Below are experts of layer 4 (counted from 0) of a mixture-of-experts language model. Rows are named router (the router's row for the expert), up (a neuron's input weights, with its number) and show model dimensions 0-127. Each number is 200 + 40 x the weight over its row's rms, rounded and kept within 0 to 999.
After each expert's rows: "gets" lists some tokens that make up at least twice as much of what it gets as of all text. This comes from a sample of Wikipedia text that the model never trained on. Tokens count by the router's weight.

# expert 10
router,180,226,205,205,214,199,210,238,190,191,216,190,176,191,225,193,199,131,195,212,161,222,189,200,244,193,106,146,199,187,194,185,222,187,203,122,196,249,185,131,182,188,145,303,203,197,201,203,214,126,234,183,185,195,120,212,213,244,190,303,129,208,207,187,190,248,276,302,175,131,197,205,282,124,206,214,129,203,152,212,191,187,172,211,107,155,198,210,187,210,193,211,190,152,285,212,189,201,202,243,220,207,190,131,114,208,182,175,187,199,210,191,126,178,167,164,187,87,244,191,167,193,187,202,198,207,187,168
up0,227,159,364,218,194,214,215,211,224,156,235,222,216,196,254,153,230,235,266,213,219,181,214,263,200,253,221,238,116,195,175,192,252,277,182,242,243,139,207,238,181,192,181,173,177,249,135,218,204,158,178,223,279,280,180,211,177,172,242,168,237,157,184,260,201,202,198,167,307,202,236,219,172,200,179,151,187,265,219,184,102,255,231,225,282,181,207,181,149,216,230,249,271,193,241,196,230,186,194,224,248,228,196,142,175,206,226,221,217,298,226,254,168,200,180,193,191,182,200,221,193,259,228,204,163,114,252,267
up1,201,241,220,293,186,211,323,229,220,243,229,248,289,242,218,206,249,175,213,207,196,167,218,208,177,242,260,239,199,232,139,253,178,260,170,154,198,205,211,264,214,178,207,191,172,220,240,193,225,204,229,187,223,174,182,214,219,205,162,200,219,233,210,274,200,156,196,186,187,191,229,203,205,194,245,182,171,206,162,192,204,224,259,223,194,245,104,219,241,300,250,179,233,169,215,219,259,258,230,138,168,207,249,224,223,201,218,234,249,191,181,231,183,197,228,192,238,197,252,273,212,143,206,150,207,188,216,243
up2,178,205,214,302,207,253,181,302,250,205,168,297,199,173,223,210,233,219,218,92,173,122,208,193,212,292,182,165,232,255,240,217,193,270,266,187,194,212,263,226,212,205,235,223,244,223,173,187,220,269,185,216,155,190,185,184,187,220,213,271,160,185,182,211,213,190,245,173,197,211,198,203,200,261,193,225,143,236,188,217,228,278,150,218,258,217,166,191,265,193,198,227,225,264,218,200,153,185,202,235,263,197,182,134,195,138,168,202,162,171,230,193,171,226,161,272,133,193,156,285,219,98,135,195,203,215,197,155
gets: "0", "1", "2", "\n", "4", "%"

# expert 29
router,187,204,206,207,220,194,205,229,193,192,207,192,185,191,223,192,200,147,195,214,165,225,183,198,243,183,109,151,198,189,192,183,219,194,202,115,196,246,192,132,183,192,150,300,204,195,199,201,211,126,232,179,193,192,130,215,215,260,194,323,141,205,206,197,186,249,276,303,188,113,195,200,290,140,204,229,148,205,152,211,183,190,162,211,127,157,192,213,186,209,197,209,188,161,283,210,172,210,198,247,226,203,198,136,108,206,179,180,181,206,217,195,126,191,160,170,185,89,240,189,171,199,194,199,197,204,195,169
up0,189,225,263,273,235,218,211,199,221,100,206,212,237,221,215,136,194,190,166,156,193,172,226,259,216,198,267,176,214,205,219,210,216,207,195,247,197,170,216,238,154,208,210,113,178,199,129,211,243,177,182,201,219,329,182,226,191,172,208,214,218,204,204,266,180,204,201,203,195,185,154,169,176,255,192,212,277,239,265,197,198,199,223,174,206,217,118,212,180,199,231,244,221,190,229,231,186,227,243,189,155,146,347,183,192,203,144,211,226,257,243,200,256,235,190,169,208,194,226,250,244,245,210,194,185,196,228,190
up1,161,251,210,235,191,250,266,204,224,200,188,279,197,210,242,189,189,211,246,176,199,189,154,241,189,195,209,196,181,191,136,227,203,281,275,193,218,262,165,257,212,179,183,251,189,177,182,177,255,171,141,154,201,245,166,220,144,343,221,162,213,305,274,314,259,194,235,206,108,224,214,143,150,263,214,171,256,194,182,130,211,186,184,197,158,247,107,190,241,250,255,207,197,288,187,91,256,165,170,210,207,231,208,211,251,216,213,220,231,198,148,212,174,247,250,152,225,188,181,239,189,188,262,200,261,226,175,209
up2,197,216,229,228,188,206,200,163,161,155,177,217,180,258,136,197,166,160,226,195,153,174,223,213,207,191,194,210,143,304,225,179,220,141,235,186,266,234,239,212,262,189,216,221,155,232,240,185,211,224,168,240,213,72,283,155,219,244,217,240,234,252,165,361,130,105,161,219,182,157,185,231,242,256,210,181,166,209,215,217,199,100,211,175,184,264,232,188,203,166,225,264,238,227,83,154,141,155,182,223,150,195,153,247,200,213,200,238,213,245,162,175,198,233,196,190,185,241,192,280,164,192,205,142,168,215,166,137
gets: " ", "2", "–", "3", "ing", "st"

# expert 28
router,189,217,208,213,209,196,209,237,190,190,208,189,185,194,212,195,192,139,193,216,163,227,189,196,257,190,96,143,195,192,199,181,220,184,203,122,198,251,190,127,182,187,141,298,205,202,192,200,215,132,235,185,182,193,122,216,209,246,194,317,124,211,206,197,183,250,280,313,188,126,193,201,286,131,211,222,134,204,148,206,188,179,185,210,128,148,207,212,180,213,197,206,192,154,288,214,195,211,200,250,218,204,195,139,103,213,182,178,185,205,213,191,125,178,174,169,192,84,234,191,174,182,191,196,195,205,196,164
up0,153,239,263,294,218,236,238,201,215,146,216,193,188,230,213,222,183,263,153,147,185,236,251,280,197,185,186,165,95,241,172,161,235,194,230,237,242,191,196,190,238,220,117,180,198,159,194,250,203,204,192,221,202,303,207,175,155,173,157,218,194,204,241,206,193,161,216,186,243,192,200,169,219,218,152,205,192,258,239,142,195,200,195,173,266,177,184,183,190,219,266,228,199,184,246,215,173,155,176,232,172,200,293,136,184,246,152,157,180,263,158,163,241,249,208,142,213,221,177,311,164,150,210,217,187,80,259,194
up1,239,187,190,280,180,167,221,176,189,180,202,219,174,186,212,205,203,233,212,204,278,228,292,165,194,299,306,177,133,214,170,214,217,247,187,151,315,204,198,222,211,202,181,297,194,133,161,190,200,166,231,204,193,186,220,198,218,279,125,211,303,242,222,229,191,117,189,146,179,144,269,206,212,226,193,201,203,289,176,192,169,261,269,129,248,270,255,171,203,189,241,151,230,177,233,100,277,179,201,219,249,218,167,224,175,184,167,192,208,147,186,224,213,195,227,245,237,238,237,309,197,144,81,241,202,175,171,210
up2,150,217,228,216,148,207,243,296,179,179,190,190,199,142,232,196,165,207,192,165,225,88,212,179,233,172,170,198,208,247,158,165,224,165,268,231,215,199,206,176,182,223,166,182,334,216,191,253,115,224,299,222,233,176,225,201,198,239,182,239,146,203,190,269,83,159,200,231,238,148,189,224,176,268,200,206,182,192,210,142,200,229,186,203,192,271,242,269,283,187,246,192,278,315,159,211,167,221,170,141,167,139,169,164,219,149,250,195,209,198,215,192,198,204,269,245,183,191,163,197,245,166,165,247,212,228,211,222
gets: " ", " |", ")", " (", " S", "S"

# expert 5
router,185,219,200,215,211,197,205,220,192,192,212,192,178,193,221,193,196,145,195,219,150,222,194,205,242,190,104,155,202,191,188,184,215,183,199,120,192,257,188,133,197,188,138,300,202,199,202,203,218,139,229,181,190,195,122,210,214,245,191,303,126,211,207,196,186,259,279,313,176,120,196,203,278,124,207,221,138,194,141,207,187,180,168,217,127,160,198,203,191,210,197,209,187,141,298,210,192,208,201,253,216,208,198,142,109,213,182,174,186,196,211,191,122,186,162,167,186,92,236,194,165,195,181,199,202,200,192,162
up0,166,219,196,236,230,255,190,201,280,155,243,191,231,179,221,214,208,239,226,194,240,218,203,165,215,253,231,182,90,258,177,141,178,169,246,242,225,161,215,190,265,222,193,146,189,177,138,206,168,138,248,226,207,211,193,174,185,120,197,214,265,168,169,248,165,232,198,198,264,238,217,135,251,270,70,160,235,212,201,213,187,233,215,176,199,218,169,151,245,196,199,204,254,227,261,233,175,224,250,172,227,160,187,205,193,174,186,224,191,200,238,218,205,236,202,109,216,205,213,254,196,100,227,173,173,219,202,262
up1,212,176,287,208,72,275,366,217,207,235,174,201,279,221,176,183,261,199,207,221,239,239,197,292,108,279,255,255,156,236,185,224,209,257,214,215,240,235,209,316,224,207,135,201,188,138,186,235,200,214,235,248,243,198,165,160,197,232,217,147,236,175,227,184,218,157,149,201,160,216,225,146,203,247,240,172,160,255,186,215,189,181,250,198,192,235,189,198,197,191,263,232,224,198,277,110,263,196,237,174,232,186,196,196,183,190,87,202,133,216,218,205,194,196,203,247,190,181,300,209,187,203,207,151,238,202,234,188
up2,249,218,190,276,241,237,243,171,191,200,206,183,245,210,166,203,257,233,217,233,236,262,287,191,239,225,174,252,219,245,205,270,258,162,235,237,270,185,192,158,275,199,241,236,207,260,195,172,169,254,210,255,240,182,230,291,173,127,139,251,174,223,144,373,191,209,179,201,135,201,205,184,189,202,241,218,178,208,186,127,164,215,227,209,184,144,268,162,181,157,253,221,292,197,155,192,169,191,237,193,154,213,151,180,179,206,162,197,162,169,181,212,198,178,152,149,188,195,200,154,246,249,243,119,166,195,161,250
gets: " |", " ", " T", "12", " -", " American"

# expert 8
router,192,223,195,204,206,193,194,219,197,193,215,193,175,189,227,201,191,132,198,221,146,220,207,192,263,182,94,138,206,190,185,175,218,172,203,137,190,254,186,115,201,188,137,292,208,212,204,202,215,128,230,183,184,188,104,211,208,225,187,301,120,218,194,191,185,266,276,299,181,124,191,199,276,124,201,224,125,198,136,209,202,174,173,220,118,149,202,207,176,212,192,209,187,133,297,211,190,208,206,258,215,203,194,146,108,214,190,164,191,207,207,184,124,175,171,159,191,96,243,185,161,202,198,206,202,207,198,145
up0,198,191,238,272,252,274,252,201,222,184,213,219,166,169,256,183,245,249,180,166,199,192,140,251,183,187,193,252,140,181,177,173,212,254,204,216,255,174,227,178,175,189,206,165,254,301,215,256,253,274,225,223,204,281,136,168,190,200,188,184,281,209,236,218,198,221,149,220,222,149,219,228,127,272,209,216,317,244,264,171,232,224,167,182,188,217,189,229,190,201,203,255,236,244,140,251,218,154,204,241,194,130,243,159,111,227,165,264,185,233,239,283,187,186,225,163,165,204,164,229,236,186,264,144,206,140,159,340
up1,250,260,194,239,150,199,290,250,189,173,201,274,198,230,178,196,246,236,227,207,232,189,171,171,150,251,207,160,191,261,202,269,175,229,241,178,219,203,206,316,201,258,197,238,210,212,173,266,224,215,223,219,246,184,213,244,219,224,210,188,217,233,252,242,164,122,180,206,173,220,217,171,256,258,257,203,196,274,193,176,177,228,256,144,193,263,216,113,237,247,282,198,214,248,270,194,292,190,230,186,200,150,173,236,234,202,191,192,235,206,218,176,198,172,188,224,249,196,240,221,187,209,227,169,151,217,213,240
up2,191,219,217,222,175,220,117,224,225,254,219,194,191,234,197,182,175,276,156,171,200,140,257,213,209,153,131,174,259,279,231,169,252,234,214,182,245,192,249,218,215,214,193,222,235,193,211,208,160,277,224,214,220,211,241,172,184,236,154,227,212,204,214,239,165,236,237,240,235,177,257,205,247,176,279,181,130,174,232,150,170,224,221,196,182,244,245,183,184,200,208,218,299,211,78,226,264,189,179,226,233,196,194,192,298,171,189,211,163,185,204,172,171,271,188,234,186,193,144,251,193,203,209,208,336,217,144,194
gets: "|", "==", " and", "===", " series", " episodes"

# expert 16
router,208,159,220,210,316,202,195,207,183,135,200,238,155,166,152,188,209,148,167,222,173,201,168,208,281,188,123,176,191,195,171,241,203,260,156,129,197,254,190,218,269,198,154,295,212,268,206,224,258,158,229,196,173,243,143,183,200,213,206,162,155,192,231,174,190,237,270,217,172,135,225,209,243,179,208,251,140,199,162,238,242,170,183,205,171,105,193,191,184,176,231,189,177,169,227,178,167,227,206,259,232,212,201,189,155,202,151,195,187,156,213,204,128,226,195,205,227,122,180,200,176,188,253,155,215,149,206,180
up0,186,213,249,300,262,206,226,227,240,206,206,171,206,172,217,235,249,193,194,172,158,190,228,194,235,178,188,195,158,217,186,226,215,170,241,180,236,150,256,200,230,214,154,232,191,254,229,140,148,245,315,240,255,263,160,110,107,219,216,106,199,249,184,262,198,239,219,166,192,226,245,243,211,238,222,165,245,250,163,190,190,187,199,159,252,234,241,164,152,181,207,210,254,177,187,251,261,142,204,186,167,137,245,120,157,165,181,168,169,203,177,185,216,252,183,210,169,99,165,244,323,196,256,278,190,230,215,230
up1,259,176,182,193,196,238,244,204,270,159,173,233,269,160,183,193,209,169,276,186,215,184,159,199,168,286,195,204,175,213,180,164,183,242,259,204,230,280,213,316,239,227,174,232,226,219,212,233,221,233,220,98,207,221,186,188,177,307,217,206,271,216,230,232,249,130,219,86,193,236,201,198,219,287,179,226,224,294,196,239,230,272,258,256,226,222,179,158,176,160,189,145,169,210,254,215,294,244,272,218,135,198,192,182,219,166,159,227,230,161,218,174,137,241,163,316,263,172,274,234,268,236,203,196,223,217,167,188
up2,258,163,245,257,208,182,225,256,237,164,241,193,189,202,140,229,256,183,275,202,211,164,172,177,229,192,204,223,190,200,248,184,197,206,196,204,113,157,200,192,210,205,210,205,214,206,209,168,160,211,200,214,175,240,223,244,201,277,186,170,276,155,147,264,169,215,151,264,240,194,184,229,250,161,231,216,145,200,152,191,220,258,233,190,208,185,278,265,267,165,203,173,276,200,150,235,185,159,246,246,227,240,194,181,204,205,208,217,188,170,179,177,149,236,209,232,198,220,199,207,190,217,223,232,193,144,219,151
gets: " of", " in", " was", " is", " on", " for"

# expert 25
router,195,226,187,209,206,200,196,217,201,196,229,183,175,200,211,204,208,146,190,228,134,206,203,207,261,184,96,125,204,211,189,176,234,188,220,148,196,249,195,115,154,195,172,298,218,189,194,209,220,142,220,167,206,220,134,193,250,237,169,271,117,220,192,175,178,239,267,277,149,144,190,206,316,133,178,222,131,185,136,186,187,217,131,183,130,138,213,234,178,195,199,211,181,130,265,196,212,186,192,267,212,221,219,120,105,201,206,182,190,212,202,187,125,205,180,109,186,120,264,192,175,221,230,180,226,210,201,120
up0,240,184,243,274,191,294,194,192,224,187,249,249,222,193,287,166,177,144,206,231,162,163,212,212,193,236,275,197,109,153,182,191,224,243,223,273,232,168,226,189,233,239,139,180,181,210,179,290,221,195,248,135,194,212,162,180,243,160,237,256,195,237,273,237,203,187,225,213,238,193,200,162,94,187,146,206,211,216,230,202,172,225,203,228,242,142,303,162,179,227,140,207,156,196,198,240,218,144,201,184,203,192,292,198,254,202,193,286,290,170,214,216,194,283,236,135,214,196,205,247,265,280,206,159,244,206,224,236
up1,218,229,221,199,189,195,349,198,175,191,233,226,240,244,154,215,200,202,230,231,231,202,180,252,185,249,221,170,158,214,186,211,251,203,209,201,238,224,211,221,227,246,210,223,169,245,145,239,238,216,199,173,202,214,137,206,220,271,170,174,213,239,354,261,167,177,210,147,154,227,235,174,218,222,201,134,191,234,185,200,152,187,261,212,210,263,175,131,197,237,207,139,190,225,282,129,249,190,180,180,175,161,179,277,212,206,140,193,204,171,198,243,171,199,235,238,203,186,316,208,143,208,209,192,233,213,179,240
up2,244,241,204,283,175,245,213,218,275,128,182,217,198,208,207,191,251,253,229,236,145,184,199,144,134,249,164,202,241,251,204,178,248,187,271,161,233,106,168,192,167,131,243,161,223,187,150,143,151,263,176,230,221,153,204,225,207,205,188,248,214,224,200,311,128,180,197,198,234,155,198,189,267,113,210,235,205,157,212,233,212,201,184,149,172,144,265,213,182,131,263,210,235,255,167,138,154,171,222,208,206,183,221,177,212,135,192,213,199,204,150,209,228,152,186,233,242,177,148,272,175,200,219,202,160,216,169,231
gets: " |", " |\n", " ", "\n", ";", "0"

# expert 14
router,194,234,137,196,276,184,204,208,175,219,224,207,200,166,228,190,176,167,212,193,150,185,296,168,271,171,112,156,204,235,162,186,188,205,180,145,209,211,196,139,173,218,101,264,203,166,193,232,187,116,212,149,203,223,121,254,238,214,223,215,139,198,233,203,212,260,187,255,188,118,213,190,248,178,219,288,216,228,142,194,236,207,251,204,169,199,255,227,167,199,196,185,162,96,253,204,156,206,184,184,252,208,170,210,180,236,234,167,190,237,207,204,231,220,143,189,171,163,200,212,63,195,234,232,212,176,196,172
up0,232,140,263,201,149,182,213,180,243,121,242,160,133,195,259,197,169,227,218,149,201,155,219,123,129,189,221,226,132,195,167,236,236,215,139,232,186,157,215,237,238,225,92,187,179,258,130,270,200,172,228,208,260,192,95,185,154,178,218,200,234,230,170,198,180,188,272,223,196,218,212,197,201,252,162,185,266,208,221,204,138,224,208,207,185,199,207,160,150,185,179,265,216,197,301,205,200,207,223,213,184,166,238,140,172,175,247,172,251,254,215,185,208,238,188,112,190,164,207,228,193,210,230,188,218,227,312,153
up1,249,233,171,231,164,190,247,196,223,185,169,186,206,222,218,247,229,179,210,154,196,211,159,243,145,247,196,196,96,197,187,254,190,220,227,200,235,162,158,186,252,225,210,183,137,238,224,219,253,195,224,244,199,278,150,188,201,258,197,172,200,268,248,200,231,195,159,182,179,216,192,161,218,337,195,127,230,194,182,265,233,237,251,220,170,250,241,181,164,165,227,178,166,229,249,174,286,217,174,195,187,218,140,194,203,193,218,159,171,164,216,206,160,178,175,202,193,109,267,257,184,110,246,243,174,172,263,228
up2,241,288,188,211,135,198,216,215,195,199,214,168,171,191,186,211,227,222,252,158,205,184,216,198,172,223,225,206,195,175,209,150,174,144,184,148,226,181,191,126,260,135,149,194,180,176,78,237,179,220,174,161,213,173,202,241,216,178,171,232,219,163,206,360,204,153,175,284,196,223,245,211,210,200,256,215,164,182,192,188,202,199,312,120,229,235,235,144,222,207,277,212,220,168,132,194,186,144,260,186,219,216,146,262,210,171,159,220,276,135,155,161,149,107,140,188,247,190,186,221,255,214,236,225,174,229,254,197
gets: ",", " and", ";", "),", " or", " but"

# expert 1
router,188,209,195,209,216,199,207,225,193,191,216,191,184,192,226,196,200,131,197,219,153,230,194,201,254,190,92,145,206,189,197,185,221,188,197,118,195,257,183,123,193,184,146,298,201,196,200,200,217,130,229,183,182,190,123,213,212,237,186,302,128,208,206,192,184,257,272,303,186,132,197,201,285,119,209,216,131,201,149,213,202,190,164,207,112,148,199,214,189,210,196,208,188,143,293,210,187,205,198,257,218,205,203,154,101,210,182,174,183,198,214,186,130,184,161,169,184,85,237,189,156,190,189,201,203,208,200,164
up0,208,184,234,191,165,239,207,203,328,218,164,253,211,230,202,200,225,143,166,221,226,235,206,257,211,278,202,201,166,245,238,187,217,230,307,207,213,209,217,218,221,173,175,147,192,245,254,234,181,209,233,247,219,210,238,174,266,210,218,242,239,222,190,229,191,184,206,253,272,261,218,224,167,217,219,210,231,237,234,226,243,183,293,237,177,223,243,147,190,159,255,274,180,249,225,152,222,218,264,157,199,223,208,181,138,172,296,208,226,193,248,195,219,263,205,171,183,196,144,217,191,199,307,200,204,193,228,199
up1,227,242,290,183,173,178,217,212,112,159,201,224,329,181,211,162,193,167,210,185,231,182,163,295,162,256,276,236,140,129,131,256,158,196,235,129,139,226,194,133,227,191,180,158,227,113,235,219,183,222,190,241,233,219,220,171,183,289,239,165,219,202,290,252,159,183,149,207,229,222,310,83,210,211,226,169,230,185,265,153,138,170,190,225,218,244,233,215,200,220,208,223,230,209,231,152,268,175,184,217,166,216,206,180,181,212,147,170,131,231,193,213,148,182,107,273,244,194,338,277,205,187,214,243,188,205,243,213
up2,167,249,191,235,187,202,233,218,128,168,237,182,169,159,232,209,243,226,221,215,187,130,200,259,112,161,188,226,149,175,193,218,285,155,256,237,199,260,247,232,196,134,247,142,229,227,162,167,113,185,249,273,239,169,190,194,208,113,230,162,180,166,198,242,159,142,175,201,204,171,177,201,185,228,221,249,163,201,238,174,190,209,176,110,215,146,201,291,212,166,285,159,225,243,162,217,232,228,206,181,226,182,171,207,243,131,174,222,219,212,230,191,202,184,192,243,137,180,228,220,210,193,263,170,218,176,182,201
gets: " ", "0", " |\n", "1", "\n", " -"

# expert 18
router,184,232,266,186,276,210,204,166,171,197,181,233,164,183,227,194,195,182,204,202,184,234,186,179,182,201,189,226,199,230,172,206,201,140,161,121,188,238,193,154,156,198,184,305,210,211,200,255,234,212,210,199,206,229,177,173,164,135,181,183,169,196,153,241,185,203,230,208,137,152,227,161,213,171,215,194,197,223,123,175,88,183,76,177,198,184,146,223,164,224,175,155,185,156,227,185,216,178,219,180,155,186,180,196,164,210,270,166,177,161,211,197,114,202,207,114,154,154,201,191,186,159,274,183,196,165,190,212
up0,204,146,259,293,173,200,204,177,210,85,249,198,141,205,255,187,165,195,137,239,140,138,186,215,225,246,216,203,168,223,152,197,234,200,195,203,224,123,213,198,205,204,162,184,172,162,148,225,283,158,228,160,333,238,221,157,168,131,268,209,236,177,139,246,152,254,233,203,272,194,256,236,167,190,147,139,195,316,203,124,186,194,163,267,214,239,198,197,116,230,154,203,251,184,256,227,181,208,202,245,196,196,222,169,216,229,204,207,220,211,187,146,148,147,225,148,240,163,217,203,133,216,248,249,218,178,285,221
up1,258,198,156,178,163,234,309,139,213,245,172,202,241,211,194,219,198,196,191,211,235,142,226,334,166,189,212,194,172,264,125,212,237,234,185,188,173,192,187,287,223,196,236,228,204,218,212,199,260,232,193,168,165,216,165,116,177,259,179,189,228,232,266,283,153,178,254,128,229,212,225,192,209,274,242,167,203,220,157,137,192,150,164,180,203,269,176,236,219,229,235,174,210,247,266,239,296,209,176,111,152,227,174,231,244,195,204,187,178,183,178,209,199,170,227,230,200,141,168,182,140,229,225,204,220,204,227,187
up2,220,215,203,170,194,252,202,208,287,212,195,170,197,207,194,245,255,175,236,181,259,183,193,141,200,204,179,170,221,232,177,202,207,192,241,240,174,144,227,284,147,186,180,240,252,170,238,200,204,218,224,217,163,186,172,196,259,202,187,262,152,165,175,357,169,166,245,191,174,210,199,217,203,199,204,176,186,204,281,262,218,281,260,223,186,226,278,235,193,199,237,189,249,201,128,270,181,229,253,196,181,190,244,202,235,184,217,227,271,153,198,145,185,285,214,278,216,170,238,232,210,200,216,181,200,233,245,191
gets: " the", " a", " The", "'s", " his", "The"

# expert 26
router,186,167,243,205,295,204,203,288,166,167,196,211,137,196,195,188,191,119,201,225,129,253,202,171,222,216,140,173,218,256,209,244,180,270,239,229,179,244,188,162,263,210,133,233,190,164,211,232,184,186,206,242,233,195,157,225,222,227,200,165,154,219,174,196,214,258,265,273,165,147,149,200,190,179,231,299,81,164,164,205,195,131,198,218,96,250,167,219,128,240,215,190,225,164,266,212,125,189,206,268,219,193,206,141,125,216,134,174,153,192,217,178,123,229,140,77,211,109,248,231,215,177,175,195,227,171,176,194
up0,188,243,314,261,205,238,220,204,261,159,233,216,178,222,151,200,231,180,229,163,176,113,284,214,203,211,195,225,195,247,181,145,224,228,229,160,185,138,215,243,192,188,167,266,172,198,191,256,212,184,270,260,214,250,164,174,176,163,303,177,195,268,197,246,262,231,164,182,267,160,166,208,170,210,221,209,328,253,213,185,174,184,186,204,251,196,142,201,177,302,218,283,190,203,248,203,178,185,204,237,101,168,183,160,115,177,160,173,208,172,226,195,156,201,236,144,218,169,215,234,253,185,234,184,212,227,259,192
up1,167,216,238,253,167,202,278,130,225,187,243,206,223,198,235,220,200,178,264,177,211,245,188,252,164,272,187,261,256,212,161,235,191,245,192,118,197,240,208,235,229,261,169,202,161,194,172,251,171,227,153,211,216,275,156,206,187,289,157,183,250,272,228,172,179,174,192,135,187,234,179,203,271,246,194,204,229,243,129,202,261,187,206,123,250,254,277,202,227,238,134,221,226,246,254,249,209,126,213,137,208,123,202,243,210,218,129,225,215,195,213,191,232,211,197,252,215,197,235,213,231,179,218,185,294,231,191,215
up2,201,276,198,217,196,210,230,176,205,220,245,152,146,214,188,168,215,166,263,202,178,162,145,146,195,203,248,202,190,150,152,243,197,142,197,177,227,157,222,240,241,145,187,197,218,276,150,216,200,220,222,217,202,114,281,248,140,231,201,202,183,173,145,316,235,160,199,247,271,210,233,182,235,193,201,234,143,215,162,173,171,307,260,226,198,201,256,200,205,133,210,206,238,189,180,265,270,226,153,260,175,162,177,233,243,217,165,266,252,142,200,135,178,153,145,189,207,212,156,212,224,196,229,205,158,215,280,187
gets: " to", " as", " with", " of", " that", " for"

# expert 2
router,198,219,177,211,202,188,223,219,203,201,186,178,171,210,246,196,196,156,206,216,168,225,248,205,184,179,137,169,210,175,209,190,218,207,187,132,197,242,189,170,222,166,117,243,197,206,193,204,209,123,230,198,176,182,132,251,237,220,188,208,143,212,180,212,178,263,262,285,159,135,203,206,275,134,203,197,118,200,154,214,218,171,153,230,117,140,198,221,201,187,196,197,195,176,332,214,131,213,178,251,214,202,208,227,142,204,183,165,182,238,205,173,61,198,190,206,190,96,261,191,187,212,170,166,211,207,239,149
up0,210,199,226,219,184,232,285,196,218,228,248,238,189,192,225,226,205,206,250,233,187,209,201,194,227,199,213,220,161,151,178,239,188,197,225,240,191,159,172,205,213,208,157,214,228,267,186,215,191,170,252,220,206,261,206,137,158,171,200,252,257,290,156,229,167,185,113,213,169,200,291,250,204,212,170,129,236,241,249,156,213,220,189,222,197,206,230,188,134,222,165,201,228,112,296,260,149,145,201,224,266,135,180,190,179,176,155,223,210,150,210,165,250,199,175,202,180,197,191,263,213,230,258,246,181,198,201,261
up1,190,183,189,261,167,261,227,201,204,219,234,228,207,267,165,197,227,235,332,231,262,274,210,223,165,305,129,194,212,224,157,254,158,158,178,185,176,244,222,235,190,172,228,190,219,242,172,280,199,208,148,198,210,182,135,226,202,242,211,129,281,243,250,214,187,145,194,147,138,190,174,204,168,204,195,130,197,212,78,190,213,206,196,227,171,262,245,201,269,194,217,139,241,213,280,195,262,242,206,205,175,189,208,261,218,189,198,212,228,157,220,212,240,203,260,177,190,111,204,184,190,206,220,197,200,278,263,193
up2,243,196,220,178,173,162,236,222,228,146,166,125,207,220,186,209,203,262,239,177,182,284,166,214,195,229,221,221,158,229,208,250,248,156,125,240,244,191,227,167,205,177,170,251,212,144,144,232,206,262,176,186,235,91,236,276,207,196,249,181,167,154,139,263,186,228,264,194,223,192,182,201,176,302,257,218,84,168,155,212,210,224,253,266,137,156,251,185,190,157,213,174,287,198,164,187,195,153,272,210,209,226,201,173,230,128,180,137,256,133,144,138,216,215,159,178,160,198,191,253,174,196,205,166,206,240,232,210
gets: " (", " \"", "\"", ")", "'", " I"

# expert 13
router,187,213,197,210,222,198,190,235,193,194,219,194,180,191,235,201,192,114,191,218,145,227,202,200,258,182,92,142,205,185,184,176,217,167,199,131,192,253,185,118,179,184,139,284,198,206,195,198,217,130,222,186,174,188,111,218,210,228,196,294,115,206,215,196,190,257,285,293,167,131,197,202,292,129,201,219,128,201,133,211,178,184,167,213,119,158,199,206,174,208,189,205,180,123,302,219,191,204,197,278,219,200,199,149,110,216,170,161,189,195,215,186,126,188,162,162,188,92,242,190,166,205,194,201,215,198,193,153
up0,165,185,237,195,173,285,156,210,229,163,197,169,273,211,223,197,214,179,245,202,176,174,305,185,211,240,240,173,102,202,205,212,231,158,195,272,234,189,240,240,182,158,147,226,180,199,201,292,219,260,275,212,263,194,232,212,184,185,246,220,243,261,171,254,210,233,121,155,157,203,208,227,203,191,184,60,300,258,193,183,182,196,100,141,192,201,201,233,171,250,268,252,171,181,200,184,226,238,208,224,215,180,196,205,209,184,200,189,231,232,246,226,194,215,180,224,221,152,206,198,172,211,177,210,132,204,240,197
up1,194,185,190,200,213,182,250,147,154,173,227,275,166,206,167,194,203,150,186,217,222,187,201,201,177,187,204,210,166,182,205,150,105,189,169,269,166,256,153,242,266,177,205,197,173,228,178,266,210,268,236,250,165,227,218,176,180,230,183,139,186,223,335,234,164,169,210,188,193,169,152,132,192,251,267,207,232,267,164,205,241,110,166,263,229,219,167,158,277,264,240,235,193,213,208,155,239,215,232,166,203,214,171,242,205,176,208,195,170,194,192,180,158,206,202,282,151,137,219,223,168,252,135,122,178,218,184,242
up2,200,181,215,185,234,185,215,250,218,173,212,250,166,198,182,246,224,236,186,159,200,142,247,207,137,243,176,201,238,220,272,211,174,188,195,208,190,239,178,189,221,155,230,215,254,199,183,149,150,218,185,191,187,203,194,191,232,261,189,191,243,168,245,293,142,73,220,211,162,174,147,158,231,311,255,208,185,226,237,157,192,190,193,215,216,254,187,279,235,174,261,184,253,226,204,210,188,180,151,209,227,201,219,116,251,194,138,220,206,182,192,188,207,261,125,218,177,245,178,259,216,198,156,173,184,162,194,178
gets: " |", " which", ":", " It", " University", " a"